Below are experts of layer 4 (counted from 0) of a mixture-of-experts language model. Rows are named router (the router's row for the expert), up (a neuron's input weights, with its number), down (a neuron's output weights, with its number) and show model dimensions 384-511. Each number is 500 + 25 x the weight over its row's rms, rounded and kept within 0 to 999. Numbers have three digits each.
Before each expert's rows: "comes before" lists some tokens at least twice as common just after its tokens as in all text; "comes after" lists some tokens at least twice as common just before its tokens as in all text. This comes from a sample of Wikipedia text that the model never trained on. Tokens count by the router's weight.

# expert 1
comes before: "\n", " |", "1", "2", "born", "A"
comes after: " |", " P", "P", "S", ";", " /"
router:477508449485523482491537519515480542487479478477475495522459452459497466527466497499489483482535511486491533511519471545482462476510482515482487503537471490537499487466488514526512442491493524502515484472527481494485490525492506500502495450501504481492444533503559483544503518534559514480445519505481540492485500526543499485482506507537545486511472485535503493491513526488533495480474
up17:538485482468484498453494537510464470500517529501503430545477508484495527508522503518507518506531507502470514479535450460490495527494490516476506477524475475491491483477491473524536540493533534545491517505482516523509523461504487518520538533507475519492527547532523507507478520509549511488483500524489469510473515509485518494502544491516473515505481489479511482491546518479494495488495
down17:530467508497517453498505484486485527482505481514496480482496512494466523480449468516500487566483468483504473514491511503502480496477464490534509486513511506501502445501509542450492534498515468515506498524499521498494478479497540531508537485497487499477503471506525528529517528461500527507488433481461507533489526441489516536550505465511527491481492507503494514499538475490482506497478
up18:475494484474468482469496528524543538500479496481493490505504508494443500515441527483556473515509481485463539530506509491507542494504546522513548539518522483501479524485519549516477461516514502510535468525494523442475495547484510518508498497508557541472496464505488491501544483497514514471516494472464489504496486483516523476513505517502496502434514464499521458507512550498478500485528
down18:473483548513505483474481511497458519542473499499545503548472544504468520490523511514493452507514493469504502521505549470518522490535525488472519491506454475507468524486484503501518512481449490519517514519484519491498491467500502473529472530516526498546455499484468520481510519497500457503475456497480484495496491499508499504506488492473477513510496483463508517529542544468478541463504
up19:495522502520515517516512494522491520525495511540477511518442492516496520520496432505565468454460531477487545490519467476523475509509530476501519540489483466504478510509460519520474529492472483522503517501475538491510532542473464503513541504536560468516479485440485519462552503505467490507520495483494475532487508484482493504509489490501512484537508541490495497474503495529481485440502
down19:511519499491492517533482526517479486499493503518518506492480526472530517524537531504503466504512504477512476515500511536495487476482522541453499461507458504486487532476501481504466509526439497482507431487491443488523570523542499532492551483525521529507487503470472468512485510497505510484504513499522465492507499498492561520485510562511540478490500486550491474461497457505501473482454
up20:453468484522473497504467519530511534526515452572517452468537517504505497480492482493542515483513489487504503485482479493498490541532475498500498444512539494487513467481478514466502477448508539539525510515505540505494532527484498535505523519495496501530493497541529532512496501501491540487493487517510523506502526493506482489486519483484529526513485481483507522511520503510511446504479
down20:539516454496547465496513503505512537493492515515484509480485500481498532504477504481492463446523528506481484471500521479505490507432481549480551488524528475488498459526492465495457540523491497504475493520429502450491452520511536492583495485450489467545471509530506495471526513525496496523532525485471505538464533522449500475487501499474483535491511484540484486499483509522499458472488
up21:545487484501493482453481509550497492496472524531475491496508503511538506509535512521511469503527510490504532470524487505506518527463517486511498515468520484485490490475517510484524463466471528509495533537496519465497513475511557543527519494513517486514526477498483487498462559494490524498480514509508527482510470547472513478529519507534511556446530546500463535504520543507554507517469
down21:530450461491525532541515490504483447541516507516492494495525480532535523506535469493477510511496516506446498450498520497501474468534546529483475483502546506493540445477468444505534491521508522506527511499498486465444482471500453497514492500498492492494565479521500545484495500498472505440470501462562475500502484532511469516489527488523482513513496500520503475485484484508496486503529
up22:512566515488542492495514463501507491494471557473518453505493487567479503488490467563492486462488499519512517520496505461498508457527529540481541539521474462503474510482494512482505494536510516499455510514479513518487529514507516513516510494500510509510465495487486517505503494472500474512467499507508507478513560479497500471491474497520457475502521535509518506480488493486471520519476
down22:496487480510509465498525532521489517559442506469509499533479495511497472461522486505513513524515527514480548484500487526526479491481463488558507492509502488460510498526487513488502524451449503509493521484472473532491540481524508505503517516457520504509549485490494486527487538491506507504458468507502436539469496507518522546504490477509513508541533531476491529503458493482451508464500
up23:514522490448481515482460469534482515539431473479541495503471502492463511476439477479526486488549459492492488493506491496485491512558464483539480467518522497509495453505459477513501484495540483527517469497491498502510474525451532509522527498510511546478526503477499499477477484504538511536428559493484534488479496540495533484528459525545522475451487486490503558502486503515495500543509
down23:488476508516478484455433533499497519467488486489481509543476535509462488524505497478452516460484482502511451448503497535503499439505473532524533494464455463532512444477535480513503485545516521495499494467462507498501493526509475503532490473487529502492477487488483484520521506514517471490493482574499519479518528479445486490473509524502483507492504476550510495495503476509484481458487
up24:499500478520454505514498503530487495485468505508507501510472489547451511559556556483524479500506488515516503508553571515481488481502485533539491499481534472517502518500524492497476488438516522505499490559499530452468566479482455495500492471457475519492471510466485453501531449507499482498544524509485548494464509464526500495501461487505487477529503464447482500488490511509530518451543
down24:519496504511494504522516487491506497436523544512492537476512528494507508468473465519485489503481483492492512519489483472456530478478448498488509511498507448541529479499523475486531502510481510499469495497499431433490489511494499491544515535509496533521456559494491490480515500489473487526563477487528519479469466507489497465524487476457520566446498499522509492457493502543466494485501
up25:499491456507541519524540486513512524496490495479504504544497454485494522512502489497500515556467529507458499488483483477507473524525509512463521504519520496528493511496488495477499481462482532518492508514503457516519473510511496527507542507504521445493510492484474526529506500505487516508522497482489513508504468539500538522493520466506480478523515480529532544473511547494468502482488
down25:475478457524530529479479486474493503532473465491485490500507496516562495512493537510456461510502507517510506431503518526445517517471513460518483519466525532574478511518472538476517507439508510491508482526505515457471506496507527492459473542488507489478491442511478448532515494466514491548516523517454503515505505530517472469488543522520529533526488448529491516493550485500484524485469
up26:550498465469496472524494531485489505492497563494495504505514495477503476506485489496528526500500528524476470488510432452525502472476469548515511466501493523474507536517522470477524532474525491528497423494493521513487554493440522509461473522485466479560488496533490519502509521495515512453485483479486532465465507483506486495486534486495491508494516537515540487498494507470475507491551
down26:538498534476478470517513449508486497491514502575481517458516506460496477453469507491486505439512520510494509501495510476439486542484497477508495513495456523461517526467488439495482570521522532503478537528506472465417444489476501499468522495513484494511493516499504483464493510498506518507473528496530512514523491513513492488493527484473490518558501514499530506524546509518505500494493
up27:538465467508485462481489490507523468493492512525481505490439503499505512534515524487434464512531532458488489461482483505500505516526520487468503465443474461488499491482472467455494524519534488499520501480504494462540494504461522525513502486501514512543515502501512471482555473488508485513488491543495472487511523535525487535495497453527493472536507491479496533556552511509478487533484
down27:536493502478466524495482488464540492533492532481482485516547493488517518516456480481512537483519497507537480499506468524502503546444519476464466525520510446495541528501468516501554484518514501520535536511529489492477516479458470496475476483514545507479454443505514494491543511514493519521508523548509510485485475505483477515442531492478460513519494501487485483462519503544495442511514
up28:484487484456527476512475540430478502496589525507491508538513478477519492527499502516546504498489521526466510524503515504493503482480509508503506493476493531480498514532523521441480453502533529536507497520490506487494491526469480480472476491523552518462504488491485495531539507454499508564487510515491496531546461475464507538518435496492477502514490487501481515507482542468483484484458
down28:550511443478528491504461503505499485524442553486502529505530464530529471516488506496532461499475550475491472502536486502526520514468482501516485475492543531472464513488500498516474511503512479502513513484468491502530489490542488556493457535503486505480498479472504466507515492468512492460509489507516509518521464465506484498508514501516467488505497492472464499491485487519494511489472
up29:501447501500469471521502549502478495495522475490512521550520489464525488522504555522499505517507486497516489522519472513507503489487423478520507514474491443498515459487530522507475532453535510510489485489458517484473498471524482561460493537501520505528516499547501500499486482529466460487531520480492435490530545529539508515512478516497480501491476517504513499453502489474508547496485
down29:460505544485495533511541548525510519538492486551485442516505537484487452518508522493464470509510496480499474462507523493521487536538524486493504515489475516547486497504503474489525510507515509467487508481491489521514541507507484470513490516498486536514508547515497480487517481500515517498444479511517502462489486488487538501495450545467483524492483476497509495480481488519543492515501
up30:510522487469455515486501520520482508487507515526482485518527498529485520459497554493540469505517509534526486496495529503513502507493518501551538512475487522519521521501474490497490524507466508536501516516469512491469521543534486517512502487495492519535520493510422514559506533518539464503508453521466494495498513476514497525525485495506492532480508498482503509496464522498532530472520
down30:445519520489508490484523547521540525517484543487541480431484482515508542470541529496516431446496533503499503511499482510506478491487510479482526529507485494522500517514515533499511501471537514475508443527494474499483438519503496502521512527499498501486521479502493507537489484450501482474492494462490499493488497458513493536499451501472503499502515532502474446522513525491504506502513
up31:494501469532496505522475497516502492469495485537502511493484477514532484480500507486485556533426521526473453525534523494524506508493500476548505475508495516482469491461536487514457522478521469499486495500490496442504535483476537472526483495476472500495495507424514533449478467473501464462522486469491454527496484465489505498485522487505516533501468495526487543520501515529464501500539
down31:538530477471506496497529529477531536530509494482500529492502474505485523482493478492495459507488487500449575506542482525492494462498501544501519488471465499473491448494468506459500525485506518487518517527521537533495464482475481477514510470502481506505498462504506540534475486483508540525512506532497523484547523506537491498460509539486507480476480541483530523493484491497512482550529
up32:504494505495495495485482489477517530515513511532541539500518538499492500477532514506499489478511500475529484475543467508487499525468506504495521476497523473486462499549472532491499513513531472491511509521515496493539499499535525496503541475449484466555493490486523503513502547525482521512489437457449468484499505497508505456518512440503498515510465494467474486494456490475470491512479
down32:513482506482537521546501510460534515524507498520538526525472496504469540505513526511486502543487501538482442513537510467541539513473536473515510511511519502423499487504494508457518531502501515492505490499469498519524500530491526511472466495486513494523488518551482495516510507535501496545513543526532506514493497465481492486504506526514476461475498492526469518488507530484487485495490
up33:489550485542424509546464530522518484520458483519513511512511528512521495476476499499517521496530492501505475512529472503514486507495533514469515517539519462480496473524464511517500461501476525479470442516505476466476479527499514510530508478505488506519484508464498532475486516520552469508504528506428506503466503484482510499552486456489463475513517512523467554524487453498513544549548
down33:505465465484530494486475492489488534498493525495490500475505474519550530487513484546527495520510458526509519488517511481473527493471538563496530484544507451538523497495480560499521502543483494517469522492510484501456491505495528527497524485527534535502529491505506436503524476492481505489516482516532512527467528496497548494485495507470490472481480539530530494543527504520485475501479
up34:507478517520537522509516488477477466511532506551478491466494519525503506481528510471553517498506530529487470472469479516534497484540490497513529502499499523481517489525525435502508488482510508491512456493490510461498476471456514493464495502490512476509472496503454488509529493501464465477488546505459507480483461497506480497523472574496475499497518505491509463453500492482515447539500
down34:492474495515470522513501491511479516483530480545505483508495516476560521556463518429471479542493466471507499494523524511496481541453482541522518495486528484534458503507470521504506497510532488489465548547494513536484497478520491475517474485473494476501510515507490488539492493515526525497504501464514452503538499481488471515505512503490463552451499483471541519520436480503522516472527
up35:522525456535486470524544507482530477523494492513492521504509476473526462505542503513489548486496496487471457482488478507487517541476513482476546483465515491508456529475507504514491504518590510479514500495488493503494502508507527509496527526493481552458500502521509503510485532535549488493511517485490488526526494488487491503486487529482488500501498450537461479506482501482470533473502
down35:509446535472503513510494517516484490493515549449462492495519455491518515494489484525512521515517508510521486466496534467534486528488458503526453490527495514484490468488483479481503522484479497500493510504520519466495499472492468532496516474526516449488541484533488522474532462494472544528479506477505505545540521552492492487506514505518534458512550483469457470513488499511539491472514
up36:503521468504507522524470507514490494552505510498502433518492490481549476471472514517499504493525543492508510538507494483533512499556510500489540469509516475471500492505471464471533541503502464555531456481518504518491484470552454532491474512505508523508522524483545480488550500442456554498503496497495547548496517504475523454483489483481482509517574513453453501492464529503471516504448
down36:511523567489473488456478488500517531465501496498472518527505498582493484487490502498460451529506526472442524501519485514506497520515472460504477450475505509500515497475512503486555511419521486486474548508485514523503494504485512514541532490530480487521492511501500478508480492526484491475523488464483485505489475490504515489532517506521486511523480504485538486477502483483495488552505
up37:509526535502524514561468508480538503534516485509449522457480543474513492509502495496517500459533490507485517550535520474479477484468457510508468500506494492539493508537469519521470504498474475482475525449483532507479498459473458515472467464447500526523498492536474491489513464485498525475522486523509485479529517480516480498487509488536480509487521490496491455535487510501483477548471
down37:482517483496531516492516512490517444513515482524479511501499465452526498510501489465493481509558453511512467524502544499518477530495481464429508471484540565510525469476517540474460517466490458522473518502521507470521543484526466429502518489530507548472522533510471481500515461507503546505452463466517466512518490452506485489516511491469503503478526501487482481501556512500502481484478
up38:518490495520487503516505537539489435526523475507514480470463509479481489478498490491514464494470510492543537486503516523500502453489489512516528538502495529457504434501491510510497495515453507518461464494491512542526515491492479467476522474439506503527525468465483501501462537518507516509478527502465546538503487504531550529477522491490510509505503520505465436490468475485459505513492
down38:528514501456506502482505479516452486485505497512466524457492483507492539493459503501459523489472510470479495489483518491494477516509516484458485498503530541474505510484468474492503504575481501478474520506475526468500530515519468480474472546505504452480493519510553449516490474482526537512529502500506478511494524472489502486523512466455463494504515476514524473492512520473504508512547
up39:507475464455468509458491527554541525504489476498518505505494471523498496469483531510497475486506490503457492506556451527511477481505500541438565523512446503510471508479500531542543468489485472542500473529500460465527475490484484463502527475483521534526478510493472487469513506511464504498455486525544528516510535521500525515502477469523478525530490508504499508504463526510528489520519
down39:490509476441456480476518474501553488539506540505497490529502512548511507473513511497450503521469499524473481528507525504496477548522521545478515518438487507528528480445521480516445495525494494462482512506538526542516499479509477519486457486521554482512540469477529503515489521481538497486480483500486498463473543482463550508516522488501481514526535493494496527502483477517473460455468
up40:527444518486526486514532547526483528541485467535532483483503528511509446525511549535521534487523492476552521504489484486487502531449542506526463521524491502513538484505511481489513543553523485500494487434455535514537514522528514492517478507500496465497463478478542510534468531479450497535553500497461508463484531500481503522499485432520490496520476520516540505522464465502544479506502
down40:480505529543508531507497503471508501516509481503508493496470495541521535485460505479487523489506466525490468523460468494486471500454490530539519513487504504494510544522491455471505498471484478482495485487517502478512532469530499534481523526500538491484496509521521468528482496507483508507525534494541549461490533493498530444482503510514520523527523515508469479492488491510480497553514
up41:535508537528504500514517477456495505525512499517485517500449516483503494539488472498478495503510495453529489484505442491520491532478501477500491547488498518491513476511491533527505505520512500479477479499478493461502485528492478531474473482515525548514515479510517485478486486513549505488509540509465500463528491522523510497503506548562519481488503533505556525517519494487485500528495
down41:468481462520498501479562512552503475521554473476504476536526524518538511510482463493491489523509496492499533500518491518454498547495487500480529528491508528477534486491516510500474482475462536512559506502506465530520498520503511525492535491479496498494497523473497470456548503519456540507474504471454487460522526479450564521524495525541494512482463505505481531501492512480493476485505
up42:542502465447506481527484539529503508560531480493509477473483494492481517505579500498500523445523512486513486523538493562522482503518497504599469515500487515485505501487490540502506533494499507454487514499524513471479489475540486551522498499499502491496528479466498481481478489511470413501470544525507463495463501503459492505480501470502499455516502502511482506502554479503522514474522
down42:488441525509556487491475493466488511469544491434505524511500496529519520471434493505485547533490498500465477506511505497483480504541471477496532507499525525502491485475523488470513510532506520456525478502502512533525509515495515471518506502495460505531492441532498488502509517469550497522493479455521486469522492513490510481474499493501523518513494530531533487513500541485452494505503
up43:509483561508460552521509490490494495504518491546465471541486487463551460477456519484455531497463512482490513465538534495472458528502469515504498552504483457530491545555540520500480487507515472485500494483479511508466537517504507503472495480486507533515529533505521525514451477471486523497463518464454490482467495514512503525524475483557487538499468452507513466503488494504486496501514
down43:523492494516530507500486477496424534532504495474494517455477495478496507521533498511549512483502495490479497526510478509458470498472502516506518449501533509518472486503545505465510528505531516516510493507523493495532496555538476520484525490514523503501503493460480492466498493461490469495524514500496463472526496527462529439482482488466498481508507485503498501470512469478518525496519
up44:488522494496501460492461490480539493507462485459465505510508515485458476516495499505542560517497498485485503540470500499560502481462517488431496514495557509505507513489525502486488492488500477480436550463515505474482524507526538532500475520488482440492480519481502533509489483494524528469480525505502445501501561494496499457460458454498484514519494541496512522578475517481478508552498
down44:494470491505517477522492484495506502465516469519541476460472505480503476501481476458493512515522514489513512537501460467493519518516502451533492455501562486516514549507480499528498460504503512504480487523486512501473482477477531527528530528491525484521495539508468473534476511493480522518484475504490527487483525464477524523520527450472456543506484509503490485519472470507518518438533
up45:514505478504540491498482468507481487489484500529475504459545502546505563525487489487522500528526500480548517515501532464435485494505516502530476540458542518490503489507504460482483453522493516529503534462487508475492476494483495474522496473478548494491470456518540464473474463550546518486493490522520506479522517505522493482569437512473495544505505520475494504502454484513495470514497
down45:508518521453523492543532541517494459525519504521479494515492516483501536451497509535491511504429500511525493524497498441493467507479510508455517523483521497458498478469489471482469513510518501517534513530512520526506501494492480541486457502476460514506495490520513502482490479489499529511485514494494521492476522513499533472518500508453540523497503493534514512506483501477503538467529
up46:462472494483519496508518492546550477475481470476480526526564528471510506443482547506531497529458464481455508461525532506531488515500514534537499516540497538501481470524521504479483533494503531526516505521481449492485488494490531473486473550504522556490499473534436486486483444505503504460540521482528508526559515523506454503522508528465486520483499486482532492512534498540488477507468
down46:530457509486523537521508501509498484506482506502485516499505539505509492522565516485518549496513474491495509481464473456506508493478454505510450525510480502502500500470493525503509497497497514465480525475492527464474478510515470463489495491484528510485499526509512492521548504489496515531487490537509481498471469485539506572488512503491506484478494520504522512470544491465528507457526
up47:542524526510492456512518512504514504492487511470474489530518510528498514496511474503471472516480483501514506529507547481478500499441503562501495537510540515535454518471553522535510486417505524479460502524469505506463453511507522514470497523514475523522490512511465498505492528501471475499506519506519514477507541505491512528507502456468453526519537488515509481516469521493455494551548
down47:495520545447512505530468503511505502525502495444459506500524492486532488497500461464510453500484499516502551520507517529497514496518480517474479505533457467486512489528538486513557474495515472543490523520530489527470479514544505522528521507480529530536490507507463507531506523482488533473517520511508503503469490510462475512492559474508502553512499474509482489470541504509456523509477
up48:486503468509500524497475509505474444467478539522512424540524494547498486521486497519505502508525499454452484526483514488487510445528459503505516459486526507456523512510470481510525501488553541540510473489530508563493532497469523496477493511504501480467485494496526543508516531497453502492489476438494492520476521497458570497528507501493530457536496507509495488511484498495505523490510
down48:458545522464518527509507513487505526477512526504492539519470504531502523494469512533496474473499473486517525503523474529463498518533502457433528496532500505541505500476460494486528489463489514502479532522504469511502502510461488510500526531517467501495504545478513476479528487489512484525523511543482484519495511479519454517514437524530443497488493483521479472475470501531510554496523
up49:475510511478509531520468512512483500524480534505491501496492442561461531499501526493445452513489489555498496462481537501475504462482492501487447508500544511483511516543506471454465469487495481511487495484507469507485518503503535491501548555471475500502482481478531498513525470458485492506507543466455559492513488504495472497482506484462509503530487490481504497499564514447446504514475
down49:494501507518464518493520512500509494507487506520485540541518501470477531496491505484477469506506515455554489526518509483523482494523497517498482498503524469496505530552530448453514526466504550513502574512494486483520452542496497477474497504520468518491481510486523516496433477502510473520438460521479494498540523517506485472489547528517481496496503540492499488487517492534475479482560
up50:487519466513468521520503486526486461528493523503504485542514509499529477508476526504529516495500486500522515502506544504498442516520496466471478513545558543465527502513505481491488526474488479488500477497493440502503497540504490503495515546502508510522466492509488473521469502496550503491483474505497514497480508566469484502485527461529482458494517433517472533472514493539466477475498
down50:544475519473494543499494490530514476567494524494531494482471487476488489464517499520505495491464537528503537534535475490544521503495491509448507544502453473506522524526554507450487477510495517483492546474510537514501489512507498534484445538485497489459477513485529502503526500461501470465508498553483462504540570517510536485521449490487490551475492524505508541529483504522516495531518
up51:534532530536504495538467509505447476491526495517489509480463530488508472495492527467482505472448506465460499484502540519494551471484484488460487473495489492511506513541496522510458497470467495517500516500472500476504536505511492502498469519461517496494508487447531522480519495494498477505487513535480535467473511479499447504498527506510494478483493478499495525523521483524535496487472
down51:496494509496479471510480519502524468520527500488460500516515485483505465418523521510508472474465552475499528503469503515515505500474502486483514513515470533491467549535519490495474552496462444507532498488491497453493459554545513448515507478438446509503500542537514471485516495485503526491486532515496486495530524496508474484485473525488498522506493506497532502481515501481474524446498
up52:543457487510555483492467536523534476480511480505505538517521545517486495484518496494502486493497490469496535479497468478453519478495524497522491504498532543507532459551464491461507505501448512532472476466483537488496450543502468505467509526483467521476471500491498508486520521492467520471488514513489531479503487482544521517507467475525555506511498456545526528494478512494513523505539
down52:524511503551506537514482547510494524481512489517515460473470484462498487540477510486495477525521500538500468536500489502505507467525524500492494512512483448503484476548509465505459521545515503505521468516489530480472518434478529484461462499513518451484508515540473523523477472506510494460489492482518516513469470517489465500537513514463495474561509485479479521499512509460526509518497
up53:478478488479511473451539479499530524521510512486497503523509475500487480447516532525530488470510504486499492490505503502470494498505557511496512500506571460474488510502505478500506500484512511570483467494518497488498493492546496531513495593493484546507446506517494471496491543499483499486466525499473473514487468517536506458495521524557499450527511526518466495510533475473477524497495
down53:469520507517514483513503544506498549513539454491481498528523477518502486515509452540519511505485494495497503531463480473508484507482485567483497467522452472492493468494523561538496522522505527475479476528462489488493510490501493527498477461505489543488474486501474501477525546442499487494553519525469466549511523524503469525493501504514493484535526467534441526504481506526484508523488
up54:497501484498558460479496501514485523501522454465499516437498501514457485447486478482503493483476531498508471520498470487482545516479548493488523501532548493496464522469501546544475472533520479524527503486516461497517459503513508498521497506519522532492496490487451445496473485487500491499492510475505504537477511512537490505475475517527475494489483497508489503462522512494476492507470
down54:562510506526528499505491511504518512501502452506521521482468515558502506502537484495530490480469493499490507498478505491524490468445464520469550519476501534493475545549536501463504535463517481495495482514497521490492508533531506489504476442496525491499522529534483502463525501517506499494544530489503456482544483507514501484493519470521477511453524495506479519553509493527500521534490
up55:552490502498503508482485489529489505512468512540476492469487524470519467517500534517477509497544507500467517464530508467523551479525460481528516458500507504493551523486545520505466542509478508494505482465521469467525482483480479465504491490491481509519475477470498513486533574519503566505533450530483461500506454505530487475538525458532520502480505540497474513526510481517446478457543
down55:472491519524479520471508456488507476524537496459482561480529496463505464485485476534465516477500500486519499543471495482514527469526482485502476494510501501448501517532531448525475483521493500486510535491507495520520479481498451479519509460483498458496500511474498465502506484506489527523504475513507458498526540501493515568503510544475518468526521459500466512470507495484534486486518
up56:489511518488535477465490486491473507514462507474493497474433514507499530470498444508517503482535526486520520511523491478542498498544534542494514502477497557475500523517496522490477500484476477483499540512480463518481478486513509526502539464499498482544508503486471463503473482515456501503485501485495478450499509538522508537477508534497497457502519515460472471484532491516529488500415
down56:526480487494539481469447443526509474548494475480475507536494521474487489533471540519485533444513480493476537510494529490479510482520479518540555513513506522530473496467505477513473466504482500514557490499535537517528464508516510513497536466514489469575496501465520496496512534468495478470539503513489514494485495457485518518470463542490497477527522540474544492517513484450498522505517
up57:509537504482519520481481471519510518500467482508551539489503497506444450524489519502455521521468500488488504521491533481496526508528480545508502495471500499461534465463491523488527493520442485517549511538512542483516481531542513472517506475496489498478485538509461500535522519464473506523512494521484520494516461511546488531535480480493505501529548526485513486488507502538505480488475
down57:511498495476469532505521509504480511487505474515554534540505441536505482491505498531517482520493487499453509518491506521471481481489494521483493496528516507507503506488482505526457511527471471499501508530484466512492504505469493501471519462500532502489514493474486518483500525514486502481495486488452514472499481453482527514544514502503457549490498480484486518506521482504520451503458
up58:523538500477485520543490506523501511499548549536483514506491490476464506532496527513516477473463495474498457501540496486538470486504492488480501484477519504512529520547519527508518537502508510545449553523509509532524510493478485479471461531470501540487509506505487542532480546457504486483513524552480469484477478521532490510477508526576487529499438488482535499535520514476464507482509
down58:503528435484521493504497506524479502474517492480525498461467508454481479482504477509470546473527504451509543576488532513520468532546521497533460510470529483475462436535453504469476513507490470474502490519488552488466545520528515494489512492523506500541486477511484521559525519464489484463517511502470505539487503481494471497480510507508495507495501492524487493473504461518510565545529
up59:466497498517490497500532506511512539500511505510488543511529499515475523442530505513544448465516497496479503492527534517506446498473505503510477511506467527531515488510548526517454513513527518554517444477477517504539530506506518506546463476519472486497448500468472494541517495518482461526516506460529530547509502478464497534550467490510520482509534494494478473501494488502510553500511
down59:527461505480467482504452518510516485515461524502468513489481546544505512503496492443544506541525467524497535526504486533489531493477522491495506491565473449512531494518492493486512538537481538512542531487496520502543475500472518506506454490495508481506558498508489539522465512489504495459520475514515537483512472516505501532512519518524530459495461518456534470516518523505477502453497
up60:508544501497491517471509500457505465563500463528486472488520543498499501489476490482534483483501479515479520563513495516495455552513528479506529504513467481518462516552535534522473421515474478482444506526546477480479536461491494548494472483516532479475464491503514482515498501508521447532488464493506458487521507484489478488500497552470517522511510485481549516537475525503519564511496
down60:494495492512535530520483503513522498479523552536442468472498509515498499441538462486456501537482528483493493508487483462471454491542464479506492504515539493522546469517523510493513487456510511495515477457497524479499500487539502501484514495493514434469494466517467446504529496513510510532506510507489517476498494515504554495567479496512464546486524503509497416513544482550467522470485
up61:534555456467488559482483439512513458502521502496495491506497469491505517526505520525483508493507462491437494507475493505511478504476470498495502465510541438570509511503530500512489489463509469497507460496542521482448512488491502517474506457516542493532522490481504473524503490476510550495496483482503529491487480520451493495521533485521476527487499472510478487490524497487526502504488
down61:523507474540526471455548481489555495512480477519458498471488448481504483477523495531497485524523541493471496526502474466516504511571457516523518508505519505516468433502524468481536530488527490506524556515497525501466519523487456552494514496529472489541456520479504503477531521539509484507490455476508475449470498482490469519485504520533442543480500444483458514489483493522496495493515
up62:481534484496446503515501490567504492467510547523503479487480513473500519516504480513504483486489529483496446519478523479512467517535524500515514513533462504472509479549494479487514520491503472487503518513566527516518544501513466482485494523534489491497471520494475496485510494534474516488510525481527460494473473502497535508487488512496471521549498525446545516480493403571508506506471
down62:541517486474494525513512495541492509541483503515538531478494485540519522541509516513534558527471506481532494486515462519546472523472477541530496504509492486465488488495476543488490498499478489510517478468481496514494532476519508474468511502499504482516451496514517504546502459469495508538530479527539489522495527494509575522520505447468488492490538523509463501538472465485503526529483
up63:528466492502496516498482511491441461488477484527495485449500495467477490495502512541529527505497555519484512500501528493512508504470445461490485521467569518469491478470521507527519483497513525510445508507495515474494460494529463490515487532555512514484513527481476536470502530473519491485507511485521539490458493466521497471471524537492495504470459492500533517495480507504486503461429
down63:490484464472495467450541506582519505518482510561445500520490523517483503502469491488470501480515480477517495488530483486509483531493502517515490451494501478508552510507514514469474515531527513533520465520468496501493460499490513539530520455491493490499511547439525505481465459472465516489526462505510487493519491472479470518479490474451483490538491566522442508510501488519505461510507
up64:508489522499487447482479499455472486500492494513460500483482545527476478471505475491517495506504523477498528486477520471496552479525511528524503527474530500489498514473509469498530531541500511529490483529462500474490493513495495512436494486480540517518484474483492447521531524544499479484533482490482500484502508504480461519473503484449487491512508512470498513534500458513493522543450
down64:524523481493524523506500485499502543472519533486473503502476472481490468496502471521522531509508521515536521488496517481458500491466516484458487508498489521472473511501509490541512498482501449546533463522520443515515486454503535504545482502473500503539533484533523506483483507466471506472523529524488523495461517471494514496548524507488474512513479550527455500449499501514483500537449
up65:499479482512569533490533529541468456452500509495448470506539519496533523482519480496556471531483490537518525495471480514518509541526543522537528489497466535460496467490523546520483495499508526525542454516480566472479517544462519471513546499494491477530508496502513469476504517464471547499545475446499498519480508499496476510509482530537517476521492509470470477497474552509505488470484
down65:475492498474490567501515507491471513492529520500482488494533538530483528482486528563474503489483504462466496508507465558509498495518515475512465546489470534526502500470463484486502518516542486465489490547521471530503463499522542529500523478523526490510467550503477515495484463504472490484482494551526484508501524548500483503519474542480504482543534488477496479522464511459489507511514
up66:501512546474518494522531496509506497487462523520481497527471517486510492498486489530492487501521535524457520449480514529502526510488489517510453484482529464506501476466503461463528532494501518508498500490505493516507472506486472463507436486487479507500492477490499468475519528468555495519507507459478518513497509511482462467461485507489487487463492496522512518540462499498537467511481
down66:475486546521513510533449455502495496486514520499501502472519458462512478486469491452472501553529475498496482479514479537490538447500474459515488499476463484504492488487463519530498529465527527470515463507496496495512570510477478514494527493492532499462475470482514522535453572519462479476481558523467538516500493461520521512511483488483505471553539515480500442462533488523513511463538
up67:446509501486516478495497501465467492513500497515503481488459507512520497488459487516506465536510478495498481467502507497553480522520511498492482479491464459501496517462507477515535510469514523486479453510476491528484497499496475532488481485499499536469476530488501496528531474489494474481483523515508516550503497478489469512508489457494530490529483544452499515480480456517537489534487
down67:505454490499500531540479522487512460478490497490491502526510493512519429492526536510492490478488459516511507480527510513489488529513473531531486505482471486513461499487506464483492485459518481516509515486494497503491520482435494484484490523463520501507480468538519512482533513505532479518475548496477522488447491507485558530468495473497464522497473553512513505508487531479500519473455
up68:509512488534466467499542506530481442541512524511482475517512502505506499480472531519471549466510463528518507500521479549503476491495523531508509490530501517496486529465517518471472496517467532490503488522528521481525465476483520467564509481513497562513471484523514513534469523526519528466489468524452459466530512501511478456464538487517488502456510526505545517484507518549488481487472
down68:523498499469504500488485494511499493511491536509486472467529472502511487483517513499495511519513531495528504514494479551514446487485489528463488533459532480519505513502517506495456510488503492483497495458509474533463490480483534501484495478432539486508494493489493499501507522469482528501512454497503521473482519496512506491452499471493484454509512459493496459504497470539511467476504
up69:478554506498471440498480491501514494513490522499472501473512517536499492481469473525501474515539518480505498502485491491466495544468475515520512539532512491489473522531481517467535513507464487530531485465517548520468511531522463508474501483499523505492508491464497546494526484496464496493497488506493464519479529498524511483471530504496513472554457534498478471531515479493514535481499
down69:476515470473582495450472498493519500515490501514470539498525486486520541523497520470559521508500507518533510506517468480457475503484507466470540509559516491511463508484454509490462506525547527474533511461477534533498442504494548526502480526450503493477529525485454542490484505515490539503491555541481454470438482455498462503466475459522486461497452468510484529456446493471467498478492
up70:476542449496477508534546517473495470504489513499473509462501510506502468474433489501499527526488492497491507504439494508525475474513522502553463501495495555511478485482499521452519522496484503498473518535556483503507524511508501524520546442492494520498505518469492507493518514443515507493506477496476540455467492494523528440504493477468500498451531456478487505494495548475442546495486
down70:481470530534523511514496492483446486462530501517532495511487523516525501508497512497516556495485512532523505498517497495501543490506562517492513489516479502464509498496522524476497512524513527494531508457483559503505515524500456513523510508510513489514449459484519537525534497508508548465479463517558484516457481488461526498505479477496483489545497469472499500498489533470484488536500